Experts of a small language model: vocabulary 6482, a softmax router.
Below are experts of layer 8 (counted from 0) of a mixture-of-experts language model. Rows are named router (the router's row for the expert), gate (a neuron's input weights, with its number), up (a neuron's input weights, with its number), down (a neuron's output weights, with its number) and show model dimensions 0-31. Each number is 128 + 24 x the weight over its row's rms, rounded and kept within 0 to 255.
Before each expert's rows: "mostly gets" lists some tokens that are sent to it at least half of the time; "comes before" lists some tokens at least twice as common just after its tokens as in all text. This comes from a sample of Wikipedia text that the model never trained on. Tokens count by the router's weight.

# expert 4
mostly gets: "==", "\n", " ==", " ===", "===", " Date"
comes before: "\n", "|", "-", " |", ":", "=="
router [100  76 112 145 132 123 116 127 120 101 129 165 101  73 107 121 129 125 116  98 129 142 151 106 132 125 134 102  97 156 107  96]
gate0 [137 124 144 129 151 136 158 144 146 152 141  96 160 115  85 194 130 107 134 157 149 102 122 140 136 137 148 124 107 108 119 112]
up0 [114 126 136 112 166 119 128 136 124 125  97 110 121 107  82 126 116 125 124  76 125 101 107 153 127 157 178 186 128  83 134 168]
down0 [153 118 156 111 119 122 173 116 167 107 160 120 119 116 140 118 131 162 123 138 125 119 117 185 109 145 146 112 115 136 145 153]
gate1 [155 100 128 196 124 129 164 122 126  91 163 135 120 142 129 134 114 103 135 120 140 131 181 140 132 132 131 150 135 133 124 103]
up1 [127 137 121 115 140 129 156 113 132 104  99 161 117  89 120 160 204 158 135 191 142 155 116 149 119 104 139  93 131 123 132 159]
down1 [122  90 155 162 106 108 137  96 145 153  80 143 151  78  86 101  94 123 124 128 111 131 164 139  71 138 132 128 155 134 138  52]
gate2 [155 144 142 135 153 121 151 132 123 131 133 144 138 130 147 109  93 137  63 130 139 120 112 101 121 119 112 109 100 128  58 147]
up2 [116 133 108  86 181 138 147 166 130 156 127  76 170 125 108 146 133 173  99 145 150 118 152 122  76 119 132 132 141 133 124 149]
down2 [143  94 219 115  98 125 135 127 120 118  92 132 156 111 121 123 135 105 173 136 127 149 145 144 127 111 123 121 126 157 111 131]

# expert 0
mostly gets: " that", " are", " which", " was", " has", " it"
comes before: " to", " of", " in", " the", ",", "."
router [100 170 120 104 130 102 124 132 134 103 167 152 102 114 117 125 113 138  90 121 134 136 109 149 131 100 121 122 121  62 149 147]
gate0 [135 141 123 136 152 131 140 114  80 156 145 134 125 108 107 109 106 148  75 130  95 119 171 104 157 145 135 124 134 110 107 151]
up0 [164 124 130 147 117 132 132 134 177 148 128 118  96 108 139 134 113 147 163 155 131  98  84 123 108 115 115 145 110 156 140  80]
down0 [138 143 114 158  78 169 127 175 119 104 118 152 123 152 146 166  90  81 150 108 137 172 121 115 133 162 146 168 186 143  98 144]
gate1 [ 97 121  95 144 162 162 128 106 140 177 144  91 135 151 111 144 140 116 146 141 157 170 125 137 117 159 110  91 146 153 132 140]
up1 [172 134 130 134  94 119 110 137 137 146 132 143 122 160 114 117 171 120 145 101 142 129  80 105 103 127  85 123  52 107 131 143]
down1 [130 149 140 133 139 103  99 111 123  89  90 139 147  93  96 117 115  95 133 147 115 140 167 114 147 127 114 137 186 154 120 138]
gate2 [175  85 121  93 110  94 159 129 104 131 100 121 129 150 145 161 113 128 152 125 115 132 119 110 114 112 141 173 119 139  81 132]
up2 [ 79 106 161 142 112 120 138 143  81  97 132  98 135 191 131 103 140 130 158 123 124  86 122 130 177 118 126 156  95  93 124 137]
down2 [ 79 104 120  89 155 149 171 123  95 144 130 128 130 128 126 122 146 145 116 169 135 113 128 128 155 121 123 165 130  73 136 105]

# expert 3
mostly gets: " −", " +", " ", " $", " ±", "_{"
comes before: "1", "2", "0", " |", "3", "9"
router [145 122 159 146 132 148 121  95 132 168 127 156 168 143 132 153 143  87 158 150 108 144 157 110 122 177  97 157 141 177 104 126]
gate0 [131 106  58 170 123 106 109 117  95 101 113 131 165 150 121 148 122 121 129  87  89 137 117 122 154 116  85 124 140 122 123 124]
up0 [160 132 113  62 131 107 132 156 134 126 127 101 147 132 127 130 125 108 153 148 143  88 131 159 145 116 182 124 122 150 130 137]
down0 [164 127  94 125 119 151 132 134 139 134 153  94  71 122 130 136 178 117 110  93 101  98 125  71 133 179 121 120 123 182 107 138]
gate1 [140 169 103 127 114 150 129 123 123 115 115 144 139 159 120 131 124 135 123 150 161 158 116 167 117 144 111 146 114 141 155 111]
up1 [137 148  72 129 164 131  96 121  90 103 128 150 165 138 104  94 145  79 123 127 121 120 123 140  76 138 133 125 148 150 107  94]
down1 [133 117  91 104 116 132 109 164 173 148 114 131  76 142 130 147 124 168 142  91 140 130 161 160 122 119 152 138 125 122 135 124]
gate2 [125 132 125 114 145 151 157 147 101 169 121 140 157 140 114 125 124 132  70 143 119 103  94 135 116 140 136 181 155 125 117 130]
up2 [100 140 141 166 158 110 170 157 153 108 140 114  87 160 123 126 123 118 112 105  76 152 122 137 108 134 140 122 114  84  86 124]
down2 [134  91  94 144 115 107  99 111  88 140 104 166 151 140 134 149 129 146 119 111 149  83 120 133 132 116 123 122 130 110 109 129]

# expert 5
mostly gets: " the", " The", " during", "The", "\".", ")."
comes before: " ", " the", " The", " S", " P", " M"
router [155  92 155 130 114 113 133 113 105 117  92  83 158 141 137 119 130 143 131 142 143 150 138 177 124 148 156 171 137 111 154 124]
gate0 [188 115 107 100  80 114 122 137 134 101 119 116 165 146 123 179 100  97  92 114 137 121 106 149 142 171 105 136 126 100 148 138]
up0 [134 134  90 134 136  95 155 155 120 104 106  94 160 123  92 126 109  86 145 165 130 122 124 115 139 120 150 140 101  92 119 126]
down0 [122 129 143 125  85 147 111 125 101 140 101 132 147 175 151  86 143 145 160 156  80 129  96 103 101 147 147 128 106 126 134 131]
gate1 [103 144 118 130 116 153 115 107 118 125  97 132 148 132 141 126 130 159 192 144 124 168 115 141 101 134 122 109 115 137  91  93]
up1 [137 193 117  79 119 155 154 133 124 116 156 133 112 108 162 135 131 122 193 132 153 169 151 166 115 122 146 145 158 100  77 117]
down1 [ 64 165  94 105 108 113 124 118 145 116  98 117 126  99 136 119 188 154 103 112 173 139 153 155  89 135  67 181 118 117 131 135]
gate2 [107 164 115 151 125 133 122 117 135 120 115 177  99 176 143 154 156 125 142 145 137  77 150 133 169 160 102 117 120 103 156  79]
up2 [135 183 122 138 147 147  87 150 120 113 167  94  87 116 184 209 133 151 130 150 111 116 137 121 129 159  77 131  61 111 122 114]
down2 [112 106 133 111 172 166 156 122 157 137 101 147 132 117  72 136 113 102 145 108 139 148 126  99  97 153 126 131 162  90  94 143]